config = dict(
    experts_per_token=4,
    d_shared_expert=0,
    router_z_loss=0.001,
    lr_router=0.000769,
    optimizer='adamw',
    batch_tokens=[32768, 65536, 98304],
)
Below are experts of layer 5 (counted from 0) of a mixture-of-experts language model. Rows are named router (the router's row for the expert) and show model dimensions 0-127. Each number is 200 + 30 x the weight over its row's rms, rounded and kept within 0 to 999.
After each expert's rows: "mostly gets" lists some tokens that are sent to it at least half of the time. This comes from a sample of Wikipedia text that the model never trained on.

# expert 71
router,247,187,196,213,216,193,203,218,139,161,191,201,216,186,250,217,200,160,279,195,183,250,166,188,193,215,159,188,234,156,196,231,191,171,169,202,197,231,216,202,256,209,214,178,189,213,231,246,160,183,239,215,211,206,148,225,206,199,233,231,212,219,248,210,258,262,195,171,199,208,227,215,233,221,158,161,216,195,177,205,170,181,183,225,204,159,250,168,228,220,242,191,204,170,156,190,236,192,181,192,255,174,263,214,160,238,189,234,166,239,238,220,217,192,179,202,248,223,261,235,152,175,221,212,216,215,146,171
mostly gets: "ootball", ".S", "@", "areer", " Cup", " project"

# expert 93
router,221,159,172,191,196,182,232,216,169,157,218,203,182,178,218,187,178,193,207,203,187,239,176,198,164,214,182,161,233,167,220,231,218,176,171,229,175,210,184,196,215,229,213,170,148,179,246,211,172,163,206,264,224,217,190,235,173,192,210,212,241,233,210,224,235,245,161,189,176,232,222,210,230,228,177,126,249,216,217,236,180,167,202,214,195,198,226,170,262,239,232,209,190,167,179,249,205,200,191,146,222,133,221,203,163,225,145,188,181,212,236,207,219,174,147,217,210,240,215,278,195,153,222,216,238,233,131,160
mostly gets: " after", " during", " under", " against", " After", " into"

# expert 75
router,214,175,167,208,231,192,222,161,161,186,166,220,188,182,210,213,201,165,186,158,189,219,208,251,167,235,208,199,232,163,242,237,165,162,150,213,155,192,202,150,240,186,173,155,166,178,208,198,136,173,205,227,230,244,177,202,171,190,212,236,220,230,257,184,222,248,161,191,185,216,229,212,210,218,191,148,200,228,176,209,175,123,186,219,214,188,225,197,219,253,242,203,207,197,180,239,233,214,161,181,218,116,217,231,165,216,151,224,189,202,210,194,228,157,177,190,258,221,246,238,156,170,216,200,223,219,151,177
mostly gets: " g", "-b", " suc", " Aust", " b", " st"

# expert 65
router,207,198,156,241,222,204,242,212,179,170,153,233,149,180,225,230,212,159,259,189,162,236,187,260,181,208,173,168,221,174,217,230,198,179,187,218,179,220,201,181,206,214,166,133,192,194,230,199,178,164,193,254,231,191,143,240,160,186,208,185,224,224,236,223,211,217,153,177,165,232,223,231,250,198,161,144,218,205,160,255,153,197,156,222,226,159,214,182,221,219,223,214,179,172,154,219,201,186,219,182,217,174,233,239,180,204,169,205,162,214,213,191,195,198,168,226,243,213,245,264,186,153,214,228,255,240,166,181
mostly gets: ").", "\".", ".", ".\"", ".\n\n", ").\n\n"

# expert 67
router,225,186,160,222,250,183,249,191,192,191,193,202,195,180,232,236,196,182,192,172,171,218,213,216,165,227,177,195,220,139,214,214,179,184,184,267,198,250,174,190,232,235,187,161,156,188,206,200,171,174,242,225,229,227,195,218,173,164,212,260,250,218,217,203,226,223,159,200,200,216,221,262,214,186,179,174,241,223,156,241,190,173,177,235,212,173,220,216,244,250,217,224,162,163,167,224,248,189,193,177,256,150,237,199,180,216,182,233,166,224,205,159,250,207,178,240,209,189,265,244,201,154,233,238,221,264,181,194
mostly gets: " d", " def", " r", " c", " s", " l"

# expert 79
router,221,197,178,171,214,186,222,207,181,176,167,231,185,175,243,217,160,159,174,211,208,225,164,209,167,233,209,219,210,165,214,227,200,184,184,204,183,211,200,178,253,226,183,189,119,218,208,217,178,155,259,220,245,236,201,233,171,170,222,235,204,216,230,218,230,265,173,179,179,232,242,239,230,230,202,173,222,208,169,226,168,174,174,224,255,180,219,164,230,193,227,225,187,142,188,237,189,189,197,201,219,190,213,229,200,208,182,222,183,242,222,186,237,160,169,265,225,207,253,266,166,147,230,200,230,256,132,171
mostly gets: " are", " has", " is", " have", " including", " include"

# expert 85
router,210,192,157,182,217,227,231,184,216,162,184,197,175,180,211,225,178,154,209,171,215,204,153,247,182,177,182,223,200,186,267,219,186,197,168,196,200,233,156,157,233,236,158,186,193,206,235,219,188,184,194,234,234,224,182,222,178,164,207,219,240,231,239,222,241,240,184,187,183,213,230,231,229,236,140,188,181,180,135,234,183,150,201,226,218,178,198,181,225,236,224,220,220,158,134,216,225,198,141,147,210,161,238,217,163,226,210,220,204,240,224,198,232,182,162,215,245,236,255,249,160,173,243,235,241,243,205,168
mostly gets: " This", " rel", " Total", " Country", "usic", " ind"

# expert 78
router,218,165,183,199,189,194,205,219,163,196,205,195,197,197,204,205,170,173,217,173,153,219,169,195,183,237,181,197,202,182,229,233,148,189,219,227,156,196,200,157,262,210,197,182,176,209,231,199,180,138,213,232,253,224,170,242,154,160,200,266,213,216,242,231,265,262,145,186,162,238,222,250,245,182,170,149,224,201,174,229,155,166,185,238,205,182,227,180,197,230,181,193,203,182,186,250,211,201,188,164,245,188,224,199,176,206,190,214,171,233,209,179,261,184,137,248,216,215,221,228,178,190,249,218,251,244,186,171
mostly gets: "ments", "itions", "ches", "ions", " days", "ages"

# expert 69
router,237,181,178,229,201,234,206,204,173,189,217,214,217,166,229,210,193,151,212,190,199,233,178,218,148,181,197,163,216,178,206,218,184,205,195,236,155,219,178,197,222,217,171,140,163,175,214,239,166,175,251,252,238,196,173,231,179,165,214,213,227,214,248,191,222,241,201,179,192,222,249,233,211,201,211,163,217,242,167,240,182,156,170,212,237,139,222,190,249,196,226,177,191,186,162,236,218,189,206,170,242,161,218,226,176,203,195,269,184,214,254,134,252,187,163,228,258,207,264,228,157,178,215,195,224,248,158,188
mostly gets: " =\n\n", " D", " I", " G", " d", " have"

# expert 72
router,243,171,167,225,243,213,224,166,164,166,175,209,185,209,217,205,147,187,238,177,172,202,169,225,182,221,191,219,225,168,192,217,148,177,202,253,167,253,195,167,227,244,153,190,154,194,218,204,173,159,209,235,198,242,188,237,167,178,198,209,193,217,215,215,233,263,175,186,188,216,221,199,254,236,173,172,208,216,146,217,144,156,158,219,220,195,204,158,270,205,224,196,177,193,193,222,212,184,183,171,204,184,236,207,162,239,143,237,171,203,218,205,237,162,164,224,216,218,266,271,164,191,212,216,240,243,177,178
mostly gets: "44", "46", "50", "187", "17", "77"

# expert 82
router,209,162,140,194,233,208,243,219,177,176,202,234,161,186,231,223,187,179,205,152,176,228,210,207,138,203,203,236,225,191,211,243,179,186,170,242,197,227,174,133,278,225,184,159,192,156,216,233,171,174,205,183,248,210,164,198,186,172,200,249,220,238,218,232,240,226,189,208,182,217,230,266,197,205,157,187,220,241,175,231,197,185,203,232,259,158,236,179,242,259,224,205,171,206,147,237,183,186,163,179,247,185,193,193,184,242,177,225,202,234,211,197,210,181,174,229,236,201,232,257,172,193,205,216,233,232,150,195
mostly gets: " imp", " rep", " ch", " inc", " adv", " app"

# expert 86
router,211,165,176,211,233,192,230,214,152,189,143,227,211,170,221,214,193,185,214,193,127,251,191,195,156,224,181,190,203,196,216,224,183,183,188,230,179,242,214,165,191,229,175,160,176,204,184,222,185,188,197,242,228,225,200,211,189,179,230,227,249,216,282,217,214,235,179,149,211,227,219,245,263,259,169,152,191,209,177,234,188,194,188,235,227,183,234,184,244,213,191,177,180,122,153,220,201,178,181,195,207,183,263,240,184,225,141,239,194,212,209,169,194,210,130,225,223,228,224,229,199,184,215,232,219,234,141,182
mostly gets: " USA", " Cup", "itle", " Championship", " La", "="

# expert 89
router,215,210,150,230,190,209,209,177,166,184,188,199,194,182,211,201,155,166,236,208,180,208,177,210,192,219,197,197,250,173,214,211,172,190,174,203,179,264,195,165,222,225,147,121,177,202,222,214,147,155,243,240,228,225,167,211,194,147,198,221,217,252,213,212,274,243,187,172,179,246,258,223,226,201,179,154,212,218,197,203,174,112,194,231,238,184,234,163,252,220,216,171,154,176,184,202,195,215,191,161,201,199,243,215,174,216,174,200,170,221,213,178,203,157,135,214,244,211,225,216,183,165,210,216,211,248,184,149
mostly gets: " University", " law", " Championship", " Democrat", " Church", " general"

# expert 76
router,211,169,189,201,211,186,256,196,158,166,173,213,206,177,245,233,181,157,259,174,171,220,195,203,215,225,181,212,201,189,224,229,142,180,210,202,179,211,218,178,254,204,171,177,152,203,213,210,160,123,195,229,248,229,199,230,167,175,205,216,224,225,248,211,241,262,172,166,169,235,237,233,244,176,171,135,216,254,191,246,167,166,188,226,218,180,241,188,215,243,204,211,185,199,197,208,198,215,197,174,210,177,231,213,183,226,156,223,171,238,220,164,255,183,161,205,238,238,252,228,185,157,224,204,228,256,164,202
mostly gets: "istory", "ification", "--", "]", "_", " history"

# expert 95
router,248,187,188,219,248,190,222,205,211,203,185,203,198,176,214,225,183,162,225,165,187,203,190,219,164,211,212,216,213,179,230,235,189,192,173,226,171,195,176,192,234,173,179,195,214,185,212,239,165,175,241,234,239,221,128,235,163,197,219,204,191,228,225,209,202,235,199,169,166,264,234,228,241,217,202,194,175,188,192,231,152,147,161,247,222,171,248,176,257,242,221,174,180,185,205,235,194,175,165,180,229,155,235,237,179,227,135,225,161,216,261,143,212,190,151,236,221,212,246,240,150,146,229,223,201,202,148,215
mostly gets: " This", "’", " this", " '", " an", " His"

# expert 84
router,217,204,172,205,215,207,268,175,181,141,199,191,200,182,215,214,215,187,222,194,159,201,152,222,171,200,161,185,224,166,193,211,198,189,170,241,144,221,206,162,266,204,142,194,185,204,223,214,150,171,198,238,187,222,171,246,176,187,203,266,238,222,212,213,224,222,188,179,205,254,206,196,241,189,156,165,236,205,176,226,180,155,143,215,199,182,253,151,224,200,232,203,197,174,168,247,202,206,189,189,228,166,226,222,189,229,127,232,167,234,234,175,214,193,181,239,228,214,244,270,173,173,257,215,238,218,164,187
mostly gets: " $", "′", " +", "_{", " [", " −"

# expert 92
router,205,172,159,202,213,210,215,209,184,166,155,212,191,184,245,211,164,169,218,221,180,250,195,212,163,215,182,189,212,189,189,201,194,164,171,249,189,197,192,172,240,222,187,177,215,195,214,192,157,156,229,223,219,210,199,214,196,171,228,218,256,219,205,241,199,207,174,185,193,233,246,211,220,200,186,197,239,236,168,221,146,176,168,229,222,180,255,169,237,197,198,215,200,123,137,274,225,205,211,194,220,149,246,231,130,278,152,216,206,220,198,187,208,166,214,211,195,252,231,261,160,198,197,239,211,241,144,165
mostly gets: " gu", " ob", " sim", " z", " Jo", " She"

# expert 91
router,212,183,166,215,247,196,219,197,137,176,194,223,199,158,245,253,177,160,245,186,180,245,188,199,160,226,190,197,257,196,192,241,205,151,218,221,182,212,219,184,249,222,181,184,193,213,218,208,191,187,234,241,221,190,172,251,206,168,198,243,194,201,216,213,219,210,176,158,149,217,250,231,265,222,184,143,196,234,177,246,178,180,167,243,219,169,205,183,232,221,251,211,187,177,169,239,221,195,186,185,220,202,228,236,163,217,159,242,153,210,221,184,187,188,161,236,246,215,260,274,180,144,211,218,220,229,169,207
mostly gets: "\",", ".,", " because", "),", ",", " as"

# expert 88
router,222,177,168,206,270,188,201,174,173,145,181,210,182,192,202,238,186,125,223,211,185,219,174,202,177,203,229,190,244,159,185,204,193,170,191,230,171,233,185,162,232,211,178,181,166,162,243,226,166,139,216,220,237,239,167,267,185,176,207,219,205,236,217,185,237,261,194,171,171,206,224,216,231,205,179,176,211,198,209,223,177,143,201,227,225,175,233,170,214,211,224,200,131,206,174,212,236,164,164,193,246,172,203,230,145,232,175,243,184,227,239,161,236,225,177,221,252,212,231,245,178,187,214,206,239,259,169,195
mostly gets: " mi", " km", " sl", " any", " pr", " sh"

# expert 49
router,192,160,196,209,205,174,233,211,163,185,191,183,213,168,237,236,198,160,219,161,171,243,184,237,181,250,214,220,221,162,236,198,176,187,165,196,143,213,197,173,224,191,214,163,163,155,213,205,168,153,192,215,241,226,146,226,158,169,227,220,199,249,257,235,198,238,168,195,168,255,236,225,229,221,195,156,200,233,183,230,140,152,189,257,231,156,205,174,206,224,233,215,163,172,161,246,195,191,195,177,247,169,177,230,162,226,192,212,186,203,226,172,227,195,153,271,218,203,212,211,182,168,221,195,208,215,188,133
mostly gets: " Award", "!", " City", " Brit", "pen", " Sp"

# expert 83
router,203,174,188,218,214,223,194,209,152,163,201,184,166,174,186,219,191,191,234,176,168,234,178,220,185,219,175,201,228,188,230,213,168,164,230,223,155,222,214,165,203,236,167,156,151,181,267,234,214,188,203,240,221,261,180,211,158,157,216,203,220,247,207,216,212,224,165,160,165,224,216,217,234,212,162,142,233,240,151,252,157,186,192,244,226,172,228,156,223,267,228,185,164,175,195,266,215,185,177,186,202,192,229,211,144,173,155,226,188,229,207,185,213,209,165,251,206,228,244,227,197,156,226,213,191,231,175,153
mostly gets: " set", " building", "attle", " Gold", " around", " Bar"

# expert 90
router,227,184,163,222,226,205,257,213,165,214,212,215,211,201,247,225,201,143,225,152,182,240,211,214,174,206,196,212,230,190,183,203,202,152,175,226,179,229,178,162,228,196,181,196,188,208,202,234,162,164,213,220,244,195,128,224,185,167,221,214,204,212,237,198,250,240,199,193,191,251,213,223,236,203,176,173,243,220,170,223,179,188,156,228,237,147,222,140,248,242,235,211,192,159,186,269,190,197,172,176,222,173,221,221,168,204,170,213,175,223,204,170,216,190,156,236,221,234,252,283,156,161,232,218,222,251,169,191
mostly gets: " \"", " '", "====", "===", "!", "\"\n"

# expert 74
router,259,162,155,205,233,218,200,210,173,164,133,211,196,183,232,210,196,188,192,178,146,246,169,216,177,190,199,208,211,184,240,217,164,192,201,245,142,211,196,184,241,217,187,175,193,205,204,189,179,180,203,284,219,200,159,218,162,164,212,240,219,222,222,212,194,249,169,186,172,244,201,214,218,223,163,199,198,194,224,257,171,176,164,215,241,185,207,201,203,219,247,215,154,161,168,234,226,197,188,179,224,177,235,234,162,237,146,174,170,219,227,160,239,170,163,255,244,231,202,188,167,151,185,243,237,253,172,169
mostly gets: " Afric", "200", "196", "191", "197", "190"